Weights of a small mixture-of-experts language model, trained from scratch on English Wikipedia.
Size: vocabulary 26779, 85.2M parameters.
Experts: 32 experts in each of 4 layers, 576 ReLU neurons an expert.
Below are experts of layer 5 (counted from 0) of a mixture-of-experts language model. Rows are named router (the router's row for the expert), up (a neuron's input weights, with its number), down (a neuron's output weights, with its number) and show model dimensions 96-143. Each number is 500 + 40 x the weight over its row's rms, rounded and kept within 0 to 999. Numbers have three digits each.
After each expert's rows: "comes after" lists some tokens at least twice as common just before its tokens as in all text; "comes before" lists some tokens at least twice as common just after its tokens as in all text. This comes from a sample of Wikipedia text that the model never trained on. Tokens count by the router's weight.

# expert 9
router:496549463470505471508439462498506572468452503498537410450511526514490474458486460501512481527487514526491554431555497570459542500516509487523540
up8:469481495519510488523468460480433547538450477541505501520551484540532483514499418458486505490557413532446461386507496601478531490471583503461523
down8:446503531565510522537490555555459509545462461467534491533456545516455488512493483511379585488522464470533515519539441514473557516548538498490507
up9:429492456507492494404529500535574471508517480521526471522530455467496474481477490522474512540453482524485431471469480495544505470481528473558559
down9:540583486508438491492486471495563549495540517517526445496476480491482438492497548489590491552536480516523503539523533479467450539525498429449460
up10:518535514511503521529487450517502514505464518536533460514506539540534451575413471484451461526520527517498501463523421515556460568599597508525471
down10:523480519407517446523508534435496497552496496466426551472530473489506555477483448514555527474474476512601511576593509525450561521433454556554444
up11:506556473478573549495511499568459527521492580463434427509482528480450482485566535492579442453464510572474508504509527472557537447472531571489475
down11:523472479501582533485515553507559525476524501549462524494497546499585549492515433480480502473557474437485504513473525557442441487520410483580541
up12:526487485495498621470468487411533447469457549480540479513493479512533513516493453474540458510535491487470454514460441513545438530541508480543474
down12:514495499463528463525517520544433520468515531518447460488472548459458458468510494496471479514524445463495500506541534575508531475502444539482539
up13:508493489495466490450475469484586414538476471464568436560486507407537447465495467503592514470504535584520455519488547543458534535528521463504503
down13:453510493404489493557564482524470523464416477528511525478544477468443533575458374551587475436546450508540439551464496539503491482519529551510531
up14:551470496439492522462501499468506549497547487468466403524473551496491465460495514518501466525415435468464524533515522461459425462444571527506558
down14:502544476566531558459509456470532464519483479518514518578512501550539490542523491536541473479580555484480448444464532512495451489468456449559498
up15:452481417531491524513523439456506502588529479508488506479562503466426465639508495469517528501507476476608518488549494527465467548493558468395454
down15:500453605461487526592501528457513453526432520575457489482590483548513572488489514578429482425501500461479496592551452527478506501518508543439539
up16:489552562442635493464513487525475491497462550496435474521479520476514511513502534477470449508552425475527455509507492550551469477455543453565489
down16:555534532456446533535498504536528468468489443484518470482477484576541456478459593537552522506472559502591430496481506484490537541468482503469513
up17:530505519442476539471561469469398487485538523449505458499454505558454523504461504470437507532524526557526545589559456551557497519490504520498529
down17:457440478511489529463464507504467433478517466427508534488570489430501515532552491491518486491572588487480509432493480546476518522464540479541515
up18:502448533528486480517528477450548560474494501558548493542457483538588525504524474543509464543562455529506487486480501434448438490528577529487445
down18:455457481548476463526405516455557436499503524504506458430505528524414521546509516569543493521559468480499482566547534527448572434539491529425463
up19:475488481539508474495484494573508529525469540506463480497538483540437485452477528473544524466522534435451478497538478437508534502527479536553471
down19:483523508520504494475391469446473563490536475514538494498537524476545542523461511499579527478488516581487460531497564489407528479414481523540549
up20:562495554526627518470507479506442546494442452427468476522452491494576568510447484476474519513485534515478545572500494496487438582477517451424533
down20:518474510542434462470477595581496534518531513540434442499520505487471445549552567560520468538488467529568487542483517489516431533535489522593496
up21:486548611540520478493538475425532464485532469540451510439450497492550513490514507488508507456539536447495528502530492483513509479551524487600555
down21:571570402503516481443491480565444511468422507441445456462424483432549445492459394493563498426501523536523534519463485452512543463521552506549513
up22:421522535452478495412469513443476479554414450521534501515508498521509502496465417512419529547503551600497467560544512520579502449517524421475535
down22:524471453477464485482495531504528574489482497479494537479474460481514483471489416542571506571491486458474555491540517466557546464512509470547491
comes after: " ", "1", "–", "2", "3", "4"
comes before: " |", ".", "–", ";", "5", "0"

# expert 26
router:433530506556502500541492486509516575598499516389511465482492474544505468487544525464566522522561470470462489485488497521478525522461494528536498
up0:556546462513556571547526541474418475441461463488442532543512454452480479481561550502488521507476421457527461470513503577445526477510495462537464
down0:532509507549522436536548499493549461429483510450588453525572472519544512446444536431521462563492440549503488504494513412536535508510494576536512
up1:523497478442538590524529582493557513524467510465463466517516434479463514496518515502557391543518524498551464455606558459461517523478574467551480
down1:433494449551547460485449557455480530541438471528459562501485488498582425539508513511518465526506442424538485585500489406486504490504495507426519
up2:500527514525468515559466499504519438535506459436483420496510512471449531485543508492475409425468515501486465596569497418464509490466493557423429
down2:527551511529519471493437432529419527517467504493454519416499455489454462418502535552421529513514513502537523529524550485516508493482482509433459
up3:568493496441528501523460508578467530553460550497576530525524441476428540448560564525499532485606571483417459475443457454465472486525471556538501
down3:467542512574538479561493457425497526470542497420607489510480543480521469501472463510538514506522511454546450518498506579530554461440469452554543
up4:442514627531496513439501506538501491464560504488587438473459456559423489464474414466558526573532462535539487494508483497469421468445472494542443
down4:596458502494481471512520584501537652496531441551447490537498506585575524536513579491509513503479499352482559542492528464505504533499533495508523
up5:547470523415556536512478529469434508503465513407454435515519538516428515490568450544562539502515471481460469557503511441493507446484524509524507
down5:556472501502463524467539500553500493450506465547549501479505495536551485491502569542504471517582520497552489421481534478501431591513514504565524
up6:438453501498515508509450434400476549482451449518513468452440543510514564506453499531535500505469503493526522581502453472516450477526621514500553
down6:488539588520552612469518477529485532520475562463527498530475505472455509516504444554468528486474514529500478529520517514574513553505488484492478
up7:504505438546491527473525513471464559520515492535465457478479528512553485531478487522477510505495418434486471519482479509553484495508568476522515
down7:493512539477484503450531535542517485406497470489534493479499547554481510483453396405537525511505544461488498587510567469554480525462451444509484
up8:463508497501484538550443534533493471532461491478468494455485478442528522522535528461554447391508523498497554500504520511545480518447540510471522
down8:437517489462518449509443528517446528465564524546496553449423525581519528465533497472495481536584513467449536497627527509505494478523502493514489
up9:506556489447565538501566514448475489527524506489544509505548500529552536554515480525551469539541429456484551521529518464452521550496499592486456
down9:500431487517528401452483519470512551473487528467487498481517555474470441464495475461453588473461491514507477476446474504526589509476535511503492
up10:475505479528472547535538595575490528449494473599531479543445450449504539461469483379550457482517485486526500498537508576530471477490449518476462
down10:516463498470535526456500509510444448448492497482585571532482478539498461493484482473453519473547454519540424501555473415470436557456565483503476
up11:546514511501527511465490538492484530517486524516520477444473466498502461493475439440544501590463505545438511479410502415441499513474461476474517
down11:479487540456505509516514490527493456503504509535534536492442480516515498532563479463549552415455508390568530473473490542486494480473477599459516
up12:494543520529542454452519527524524534542500518474498534475528519463450502537545534434488523529488513597435515479466490554447528525422506447416537
down12:476448492538459473473470521481513485516540467427516453501462472543587485503475500448498508492468472501535439511496528519522531465553490507461519
up13:503483554519500511469505416501419465549482499417435443412447496517513478474449394563493500439521533540490518479404534462482564465527501507422465
down13:489447556535551518531549484441460514507513529505559416511479511553474553547515480455479538505502472538505502467550407498423497460525428476512529
up14:536505504500505459496524470506484533537460487564487500546565433504505468507430496461522474473534473563395512467524443482522513483543509465495528
down14:449457559533500470464544537550526400517507480446557514535540545468495414561485514587429551538442508569502482571463498513535504517448536541433467
comes after: ".", "\n", "==", " =", " ==", "==="
comes before: "\n", "==", "The", "In", " He", " was"

# expert 24
router:510407457531520557483524516508563559508496476515520524510548482434530520485528455530449523562511530453518545474534531509437469612448472477534499
up0:502506527442485560471534561451567482511429405498499532595509473567463560539556538500482494531528504508537525436533603517489513429498509473528466
down0:487479527445479462504522472497488565440513481480526481426417491477492445476523544563544495499546464564561528523497568567574466514484477484463498
up1:532564535525448461530508479386453461468476457480544537479488464490643482484525469457539485509465645566509527480459517533421522532506467481464478
down1:583569420471521465584496570492478546486493505447471527492458542496518498438493491566494429481532458514431491467485515584480517496488490547523444
up2:431526489560449513594467489517498446466485493495522529512565518551460526576560501506538485452452501469506533486438477569515477446538426530412513
down2:579500483498500528462503475514493479470495560518446535533487559538548466440496543535532469525488488429546469484487448518468542545480524497525487
up3:467471501496457503416526524497505492491602500446534516413484475499554535443434462553510485462530516551507542488474475515511488424519474507533469
down3:533463480428463486528548495485512505523465498523504524554542474516478443488555531529544517477484544438517501495468472527479513576533484518507536
up4:522497532561459527506505486475563536551554593488476441517497484545558578508496560515570520438542456444498513443450537528474490571516484546528522
down4:500473489449466549525411489504416479518527493513529534494546500443524495511535505494495459484527512509486473503536536533551444557596516484542443
up5:566467487494547503492516519505474567458476508508531521497529485481495524561511471429500506455424553468459484497514543570514555580525463492507559
down5:417568466467512461580401509506507453441461543467521430488428571472494523465466506494481564497500516501492477455493477492426445493439546614502487
up6:534505509420482524492482500555465492576486525525464497539509496560491494526480471528468479544501546404514501431498494539535521484528425495544515
down6:530566462479528551497518517508477497492491537453475543422573476526446503477502579452518527531523517459489594520553515500538564501435518500426550
up7:503518543520490552506508528499536488497503552537563481516436501485429497471413483473474435522515499556431478428446484523517523437451433429537525
down7:563515533517478499427480435489621528517473539480475553568529549483499508525468545526490535422515442473463480579500463557534530431534512517568510
up8:527455441458535511444563575509555462461473463562516515572523438522446508539523590468514476498449557505517503538560584403473454479504542485521526
down8:477500458521484494474483469459458516523432475484535571498430470518488497477414545505448450463554504594531549531527511521524527484459506448516424
up9:461528563482583508493558489493498509455472596465464468517472524613495505480476461427539493482594626525472512546478510521483508460474459559476505
down9:562484551479425472554453570421487471462494466456513487419520472503498505440472503547598551539469473436549477453448488544458433478555483498457494
up10:540493473491441468488437535479553505513482444552540485501509481545515431473477525480457507498600492533528533570544472545509500433442475497474489
down10:412507450499556489469457514511438525476464493424527523575453500490513501506465533479511493461523547512502590562409472478510496404545539517508543
up11:487481526412514412500488564531520542478416475438509484440395482410416469469503530513443534476469440577517470527508457500444508504581489458458522
down11:499470504467474511542498544509453580507421507535556435543428561500528439506462507518498537604495546436451510496451426476475508554510481513532516
up12:503512520526478430592490561535504456529468557592472487516527457468489530529560486429479541526417564537514502466483559541501493540497558513417478
down12:425428525517474510512461540503542499535482481462500536555483525533548525589522476428486608455469478530508555460567440482555479523446469507533454
up13:501530582452534503460486439462504518436500507447525498578446505535530493488464482457558581509511536510488527532462526542481507424570474552491513
down13:506428471469508504579434509542467452462488425458478469538493553501541494473469523557491496482530506461478468460499455447492438464533462506534542
up14:505494458523593512547428497504517447479524481531467565526534493540505534455418459485468441453532563535572562465515504489522470452429480552441484
down14:497559509504528455558414483526538513473540477475547499492482505432475500493452567419473522452504558470469489455550502503503467512453522526496531
comes after: "0", "3", "5", "6", "4", "2"
comes before: " ", " season", " +", " −", " —", " round"

# expert 7
router:395437555431542440491479526504514586500543515553439482482438574537571560474540441491543492508558474526423516459514518470468508493500402496564540
up8:566511465500475438489502534560508514489484465502570508596546406493540452486541503526531512544594500448542503481486455456559409503452490524497527
down8:511473500502528462504509488459471511482494562514451518504432558537507456553541477534460524414500491452446399572503545461525516566499417510431497
up9:517491530481532514581473555536552505535515626453446499532549509433495436458445472471471458505435502488511470480528511483464538468511518485484472
down9:564544570518522526436564463520487445544536478572526485442406483499460534488507497609492540423572490527479474490520532629541488463489545420461469
up10:513536552517487558519504549481501482405505450499494495485538467461476523485509523508506495507488496515615540533550505475536499517479483537497471
down10:484473435546416432500536485537487587488465495538481529454498563544464431450487418493547399483452561564407494524494509552511508453556545512441515
up11:525506486503426450435542607549517425551569534477495533466484543513452545518501458495478479555505516509473533495509455488511485516485473518502491
down11:546463520485512459501462492530525488530456431466557507446553473535446444543463448532545580488499529478492497494550520535538422494480515568555438
up12:481517523496504494520513521523570547526559422517464488428518539534514491486508469455487469572533498514442481531541536483551538482486482495486571
down12:478518506447444480570469518543535587542481454477455499473533484464538518491481469563509476532443484497540501473501511493499514541441516594472460
up13:478477541495489468480501488491483514520472612559545509504421530473469498506577501506519490587544537534513498540472556556498535594445566541562500
down13:481580441585516547536484519450531502525508490498479537466518456549517457496467552475533520430528508524472465514554489576444532543547487524447507
up14:520489435527466538593371530490456525476574562473489500520542460494555488534517506573536522519541478446463478518513468543543504496579518557516565
down14:495544525441490467514568506448446468490470541537434538515475525504485443484547518479528486440508551548470499530494520496560532511567481500486501
up15:512516505451423543501508467548552545496492446480453466452501514476457458390487524534512530545441497480473461508504426488491496446489454534489558
down15:502552517563498487520488526505536445450474494468542542481487447499533520481501514533508540485483492555574518456458484511497484539504573549493505
up16:520438522490477481519469526491493507519459545444438517536466547537460440412505540476481505512551497472420415510548501491524535574514475525537518
down16:478514510515545546539436428499452469473482551486505488495486531490414542509544489467488442488475464526568550547510546465520483472530571545476540
up17:499570499524438540471453531474493515510491531484534501546538558506421500523500494493507491458625427477491459549524494457462506502483461526481479
down17:461457603491527530497489511508501476495504516484538557538475487511468457441509498534507500468548544529483503423443461502498491562501550564446446
up18:429505565508541488586504468493502449480463551503452536485493549523494511504503531482419447443494490486440520507517443554500516541592442513550445
down18:508527513575535506493517481535504555503563535453466554546454470547530528530485525482483528440521543478498479470517526480494501477445619500470466
up19:527467462521456496577490513492448529437517497495551547508452482516480564516487494521494464495439524454455493540490480476472506505501519561505517
down19:493459554443393465495476565521488533502463518562460485450454517523528434439490565499484421518522550532530461578457486521491569478559435497413537
up20:502572474525556467475540525483515485546485517512498439510498511453521531518579441477469474533464508547523519461484413498499455538574458521512471
down20:468487467465535508525513492463483450489495526441501429479463534464523537532462411539497514470471463479536548461527479452519485606483495496526444
up21:436531471502569441448478520504548510515502493501499479517501509433452501515492512433482487458506593462453516405495501453492444476499441410489530
down21:508474459511480473459560533473541550493471534517574540532579473483458503482514548454569541485471556521567446522517406508516444470507510473528516
up22:423472549478531549438470470503474526486461480581511479564448497588488494477441533530553529520513501480519459491532484477476481468462509546446515
down22:589427507483419454524507537504489458551507509457590462559555501500548553508470481479487528464605520530488496574447493503509378488465545465567579
comes after: "1", "9", "0", "2", "8", "7"
comes before: ",", "9", "8", "7", "6", "."

# expert 1
router:524518513465543474465502507484533476475514560483534581420441488514601546481508434537536469437550486517518483509427503544449572517437515572480479
up0:541455451437511425465451517488450450494505485450540482411545464469564502508480467541549520545580477518533452538472526514437527545497476490540515
down0:534587525508470571423523503455469521581521455503487542567499505504504566508531549448469482505497518459497529565439506488417455461503509432522491
up1:495498481533456488515516452533436483525551551451478425437503460539475506475514465537479489525452469456530491477545504494486489552574550452500462
down1:540455433455474517481505512490462502580401509569482504530476497530532534563451503532549530528476514528444491469506534511500494453469510497522462
up2:471432508522463559500496489463516554494499567509439557525407555499530475536564509548467445566525440472571485533533459508509553496454502531518531
down2:484547499433526451499552420585497493471499413470516579475542494496432498495530471455442438427478590511454495484480504511500508499451505545477479
up3:440441579494516492462474486509489493433517466539522562545503508441495547512519535454479534561576459514498499437444456549498455532559477518511519
down3:545495501509513551534478476522533450483507487443525529573463497500447493596494481481456497538548488543471503504487484499480542530416515458447505
up4:575524523501513516567541576589472530473509496474486527486457497486536416481448536463493533489483527542412519525571516452528437503478491571536506
down4:545504418466425491480546452499482479497511501501509581508545546551551508468469440546508440544419451492464403474447507480507498549470502447516493
up5:558498454489466571508417556530526476477458448451468502447537571412570543530446458506439519532544504512580535491576538511537537550494478514539508
down5:500519488514521462460487514470543551506564549469461520517455534482439423446524522525524480535455523453448449478494517488491493521511440535579515
up6:513533597470488543503541569496527521548547514537466534482513565557535490462555448496527499517483467485554469553453480479545510439516408493503521
down6:436443487444495457560517459471468510486484544519495517499459471444430613476508577509498409439454520523512517440547490493474503554459541539415588
up7:481515484503432487469487468535550472510507475512456505509488545444514454519501555549542444477399539560440489494491494471473549472484503452478429
down7:481453490486544515503481505436520532399528490472454527501424447589586476436513422462466530520525528486514531514488555489513449562497474513433558
up8:477482473538482478471504480564454433526418584484561483516486554455450467495560471499562589488475520448446555521534508490418493497525453493465527
down8:590484462475479537482538513501554522524494529422448460445479488467579403444480500493559523437454514554505521489584512427476540576472483581516481
up9:476497447478483503497511491569545522496531514523509489489460500503395507516454449476516534529484563507505577468532570491468444460483503526507479
down9:482510564555546478549465521467537553545484498445491526536466457500575511464518533500524496530519534495511522514519523480497512491491502562468535
up10:490553505473522539531518492482532464554545538453517562506525548515525503450511440543457510580551508573542473422565536559459497440525512513472573
down10:449447545463517518444448504507482554534504469464576481485420453564449510457460416489477564568478539532549562506477547475551507439519519509543476
up11:416476547454547479461467432477502546606527483524521517411434530498498498521564575554459480538433508514448546507447504499478422472482487480536507
down11:573539511588544591527497496564553457502609516474440513552516517477481502507469533521569455545482512487434442483587501477521553550536505536520501
up12:448492471563523513536496459575490474508428474567539491552511454516497557538484521472514539456504457615468515523585489495474530558604572505500478
down12:540511550448522534546500456471531572445482525466482508434450438507484540453455505570469456491532466482561554530487450496504496513541474552473386
up13:553490461477461494502500494514492519500467524477498495459504534547511527560517489452467592516510426484539512560505455435530515512514438590537556
down13:459503503476539429496508420493502492435476463581531475526522584458477485451476439503487441468495462552414495436505452581550561579558525445482439
up14:486421500494466428572442503547499483499492548472443464463424458534495519532403474482534451462529495543533453403539488466466485505472462451520560
down14:495557491521483520424546494446527480472544531450515453589496491491489517419503499484447502544528455448452427455462543572504534498479495473494495
comes after: " to", " he", " and", " who", " also", " He"
comes before: " the", " to", " a", " that", " been", " in"

# expert 18
router:499473453451536497466488495503529515525543509413540426421524521589549477530554469510485515579460476400486547494474512521549497526549518564532501
up8:522508529505594541505474485545483498503531446561449490498508514489545505506438472595467499487451513440535496535408562507546493476601494424553470
down8:506549516614449519486507445526495505525485489572519564561463502479497527476515564481554527563494538489539455518460457499481431584504458499508554
up9:478455483599477474507515477408504516445556517461517490542482509477505450467507475459476465557494447414464496588503500464533464488460483532451470
down9:447607522447544437492501524556467443479450496526543523382492488526498514430503536485513434462620491518547516487426492548430479478491530532536522
up10:503494468441450496504551516519488493548488565475472486432500493524510450543517491486467491532514512507545440506571467514516562554525475513497502
down10:530496524441478459513551474459489566435474491541571429427498532502500485482440465514486425545516520449509483464471510474523511545474513424534522
up11:502417528450489460421571467425502479479541567483538405455456511472516500489550580491558383540548586610526564392477497545475512538550449484517444
down11:494434465497522537411475456517525463574407471503564502488423552464528501460432416520548482540469484455507482520434481447501503532470429508455509
up12:531487574505472463431498582580529472447526491506514483490470476512521416580414581532486475464460470502459492489505576464474476468615490529554552
down12:570503410548474517536532480492452470454525475542499484488513576526465580486541550533458511541434558404447528490540513531435489497482426456488499
up13:492493490451538510491522557434443528522453488490530542461579519493489501478533447542461468456529471511445498532533409563468502555504526561506445
down13:488511439445537517565525521516482482571515572501601508540557517529544447532525518453496445539476517397496401514514497529522482480506516461502556
up14:494510545439524554471534416538539464507545541465414477553503497481483535561491522447556513587531439530475497487483525498504518562511492506525522
down14:466469511516472509485531408519501472492516498534456536461469503502402463466546488501498522447527475550526464438523493457515548476448475539560489
up15:467478530559505476570566563469575475539523541569527518533508515503511485446463503570486540520467532497522478511535574563465456490472467472504550
down15:483544463508507532452518490549446489433456482423575526450427435544500493517475499550630492491456506519595509473528510523532570540455511431517487
up16:503481504536513449517445471483484470518538550477430489439495520442533501500624498516500457525478420573456519524462475510444497584484513506430589
down16:481539513538425470469476603522572479491500551539502490451528513485447521514523488487490539518497465547568535511419453518492518459516506470548498
up17:515460524497535496462547601483553461513473517499516487432507549602537473504470507494577548588506489450605588526465487527519540479489503473533493
down17:534490528527606495510401490490486469577580466520536484444559537546511517485459466533481537453594479544478541516503544500499502464500458513493542
up18:532537477507553454517513480628449558511505463425487489479479518506505519446496569494498549561382492470504459531494448512522530512509492536410560
down18:490440526463527527510489581475499529501533517546497514504507468491406476569487493508502555501507466513443539482471496466521448557530542494498513
up19:515396475407560496514526461523525441481436561442492513537509552479502518526605525547449458528526511600494529569505496492507583495510537501489479
down19:457493572503472500515498412499411556509558485423528462509482441528511464483443447492482553511445473516458543440555504541522448504480496467508509
up20:515472514486468456536491470450470449512519531427474491535403455501512495468451396557575503489496434535519519501553448489511501435465548490461469
down20:532502527485461467542565560535546502549454507559499486494548494495538541509536512479455512483537579507497514420441490504594543513575502461506434
up21:354502509492486515470517508540460574493427496480538460538514519470508496510511529512516495538414476497491447469535531485481554534535444462480572
down21:491528530427473471586483552525548502496493523457488465496496508430555520498508540405527489460481421480493458423552538487531434495508510501492429
up22:498522509465554514527548529465507563554515510501460542522499519484537466440480468483509444485423521473512525472535529508502494459503554437452472
down22:495522519515543521442519522529521523533490506430478446621493472481433582473429481531454497585501478553523460465458436505470475524534514457548541
comes after: "\n", " ", ")", "4", "\"", "6"
comes before: " ", " \"", " The", " %", " Votes", " A"

# expert 15
router:438460514493503481563467461497544524457497570427484500517386522480513504487496470544498448520519406537519524495433505590416533468549498551517554
up0:557533450532494427493512471473500492498513436474464564598531495439480497512547442496503462548533531552491514490519462509550515495443514447490403
down0:448488513533509506557484506501484462482507507564501495517538461463512520534440466463478523513545463564537472561444571499561493451529489545498532
up1:459454593520526418511473455378548561557504488513493590540571533538500451512475402516555484526527488502426529454476473503531487452533494434494519
down1:534565534502543517544530532498514538522466462456448413451446513539516566510495549452482408516491438506545472483477474504523492473533436472461473
up2:558457456556517546440489539456508432500519593471461518523505480403538526480475431537474498509471472511533509500512530464500478479471489463453457
down2:432542469442533502556470513526522531518572490519514408520537464499513389501501505475531541507493506578530487465497456466530539430492490503507483
up3:530522503547479451550488531525511498409458453497479556481509506453482498505503504419458479491528497524464547442522530583559582546496522436520499
down3:481444491526495532491545485529522484499521528513531507520509527479517505472544426450465534492552460437479543467498535545497478533489430534455513
up4:446428461491470456513539529523533479506423443514522554511496474442562439515465564481450495481463501488503524500503459472485473450513566463543461
down4:597581538547494458557499393530487478511464541502544458514500466535500484492444478509503471522472421419459506467485505438582471507448420393469479
up5:486504461513519505522449519562523581533591565484481550510480488518525495495455480443444491501501522438472515468440490534466441557543526482563568
down5:499385572508498508478540494459470471481520521536506437447530509523487508504448598459574582476442533508491543537484437526462508572553476516483445
up6:508496573499549510508429434458491537525481537455517534422537530525476562518519497532456496554532437497599463425511454494481505520553446566460489
down6:512560469481451455517520570477500479471500508504458521439530489526548493491453478543474491473463452463492525511479458486482483580473460521578525
up7:430501501517528469548522511564431451518527498500484490498449494467527539495402567537464490529471488505486455497549599504534497522451534514562494
down7:486528499517448461486460455476496464450477504486526526481533457492482417485522512505544442575514553481513480457539503471560385479461512442491471
up8:496508487433444513515493580492478519462458484445544499518578478462440503451492512552495618556495499468562486570555589531509457534524465471518462
down8:509529475515490575436474461476545517510541499473472524444496589481579459558435474513532477556461485520483408510488466527515476443527510504541574
up9:499530446537487480506547489459518522419550442485531535536560489543512518501507543463520517517553459525511531553463493525581576464559542549535557
down9:402478565474491465473462504509467512481480448481535463434462484453481506515471497547553473428527449558453520485476410584470561470463510524517495
up10:462544457433464509499521477480477577468502497478475491532419512583575542507427420454538539478444506570464506422543498477530421501525529514457506
down10:489494479565552564450476481446457513471543503559501467428503458450516478437568516426515583433469570489523423466520523526466537537472472509467469
up11:496483479475506536562484505519469578479514513507555557535508432502491520494531508485569493442535549499452537498489540502506554476542491484438463
down11:562441540512537483507473492546491447545606488487466512523528498513515503517454491593499420504505556605482483544536458523468449458517465468505473
up12:573483502420505507509542518484521515482485539503510550443483471477409502551515522490466439462468519507507495408493534488533489493515447477469491
down12:545543490470470462463553470503520472511460434563602464519475572523549380464544462525536502473472501482475497567488449452523520463528430426496476
up13:448527544494528527527530589464495392492540513475505489539414501498499502491522589542432484558544573569512453531500508542548414486498445532506475
down13:486595455511498424474515507553483492468450474530526459511553528513521508514533545565526525380476509529478446590511497516489513489469586546479499
up14:438487441391524558467520495524534517525570526512471492500476519508538407514496456482538525556520522503542425509487451520527496552554526487551454
down14:536531523585578480486470541466528564420485432493522486499489524473509512439520456592523517485496533482498560488483580536479461507506451524526512
comes after: "0", " ", "–", " N", ":", "5"
comes before: "0", " |", ".", "A", "–", "a"

# expert 23
router:443471425476555433536453496490517514501483577395462482411454497492487451482524493494535491545578449546512478506455587526512519539507492504557471
up0:458487494494493434508492525479472548438532498473433502497512569504569515529454584478509523515456476465544564495534438526545476472544449540438499
down0:520463445507504495544549498527475417533515447498411481503450462453534470458516515545511488445491534535520408530476523574477547518519474521478553
up1:520390481574490451593522571426526564556470487484538516574430439496525509470493448498494473481502479499496490512410541540499480457542499493564549
down1:516520492449574502393502485493534455479538528460522531488515490560490512507520467539499496528565548557520458553503400563500491419506506456529456
up2:527492433476549493445446484566492430514506572495527460478481467467513468530461449540490470555508422514471473500470524491533522514549507550513523
down2:485457482507470502521457531493529440517467569498508478514478519629524484502454507471542544484490501500513457464497482513469471592453503466555519
up3:557497484507484486555499482494542486438525485486503522453479472473499558485521472521572516441454519433508493552500495549499543543508490584541497
down3:470507519557522514453519447455445459520557502521528511469538470514553416567499499527512500521442504484427487501511591525553525495479513559519480
up4:414609541537489452517499526519463539514454481490489485488520486486558466457472529452516565516526445484517524539541501475424457581503480480501476
down4:476482523513525440553566476479471550504529534505462464435575488478534484472485525566568436529506530544568512534493476381539466468553452480489500
up5:445518466408455531500503478520420562548510488463479510494492521480490477508502537476480429582548497558447509462516439490445505536489558555527525
down5:528499513492504482425448514473528425515434533450551477528486486480459467527497466493501472460520438475471558523412478584485502542471482544517565
up6:456536507507600515512504528521465543449461499533437446533427520485577519550452485455456483487440471518511534510488430482614480460510496506476548
down6:497520494479512485441501510470576550534467433549538500498556499536446426414528542509479450577553513538430542499443573571518504478544507511449446
up7:460620604514485423526563494528501538505398494497505474483516496417510529514552500512486500485439502538515431485567514454431512640564505489477463
down7:512450515565502489581408504485532476443495504524411532533493413543537550510575446468508506480573504514521561466491532453443545493406513471525469
up8:509479440432527486422531448462516503477471474513463486491496549530520499498527520572530492446469478540500498635561474547528524587427498514518467
down8:527541469498548499486518474518538558557478495488471498505491537492439504463561500558470491555470561529499473429520465518527461513484539472509452
up9:435509542525550557490491443483539562496485536380551449478522580532533546473434493479496478530563506508473513507550556495504482478506553525539534
down9:494552516474480567462499465503481495480541470488540395561495509540476496489515529507518573556505450450512468449477504534487490509519501444495481
up10:488482535499505513477605459530486437464528502471421516457414465509464508450404503486483561460493410496501524498482483555520502453554551569530522
down10:496540510466554506499493502488544515563502494522399482447495531563506483512561510558487476504527531487535542497455451502466490474507472464473535
up11:475511574507558538574484493564568474457603536556514490471467530525538502533440528488468510449498526500498546525495518543506550478498504521459472
down11:538496452413550544563398513464517516473509405496485528530584493489463518488436403434521480561467430470510436499490529496536498548500492564525497
up12:496472539526525488467470506527490551500536546519499492570444457600527480450571423476475483455532566425452545468474512533488543487493440513553472
down12:533510551547508541479504503482414512480505462548441516548463484404490502475500541514459545472486514558476500473489489520498454518463499551508489
up13:495506522521390456537437513449564487521519495495427510473556480468542486499491550429474552458504554436493457471515487442507444504531488584462510
down13:449534510430509460493497468511521406421578486474475514475450549530512525566520471540521500489502476554523411492459509525577467479453506528499545
up14:494501460479509502464464543540523537504541498537459534525401469456522414510411453487479520543508447534448464603469550492418529499508429532488460
down14:541512493442526517457498532477438490475505493472455426522526523504559481517554488407521533486576495412468420489452540488541505565455523535474514
comes after: ")", "\n", " The", " A", ";", " information"
comes before: "-", "\n", "|", "=", "Personal", "=="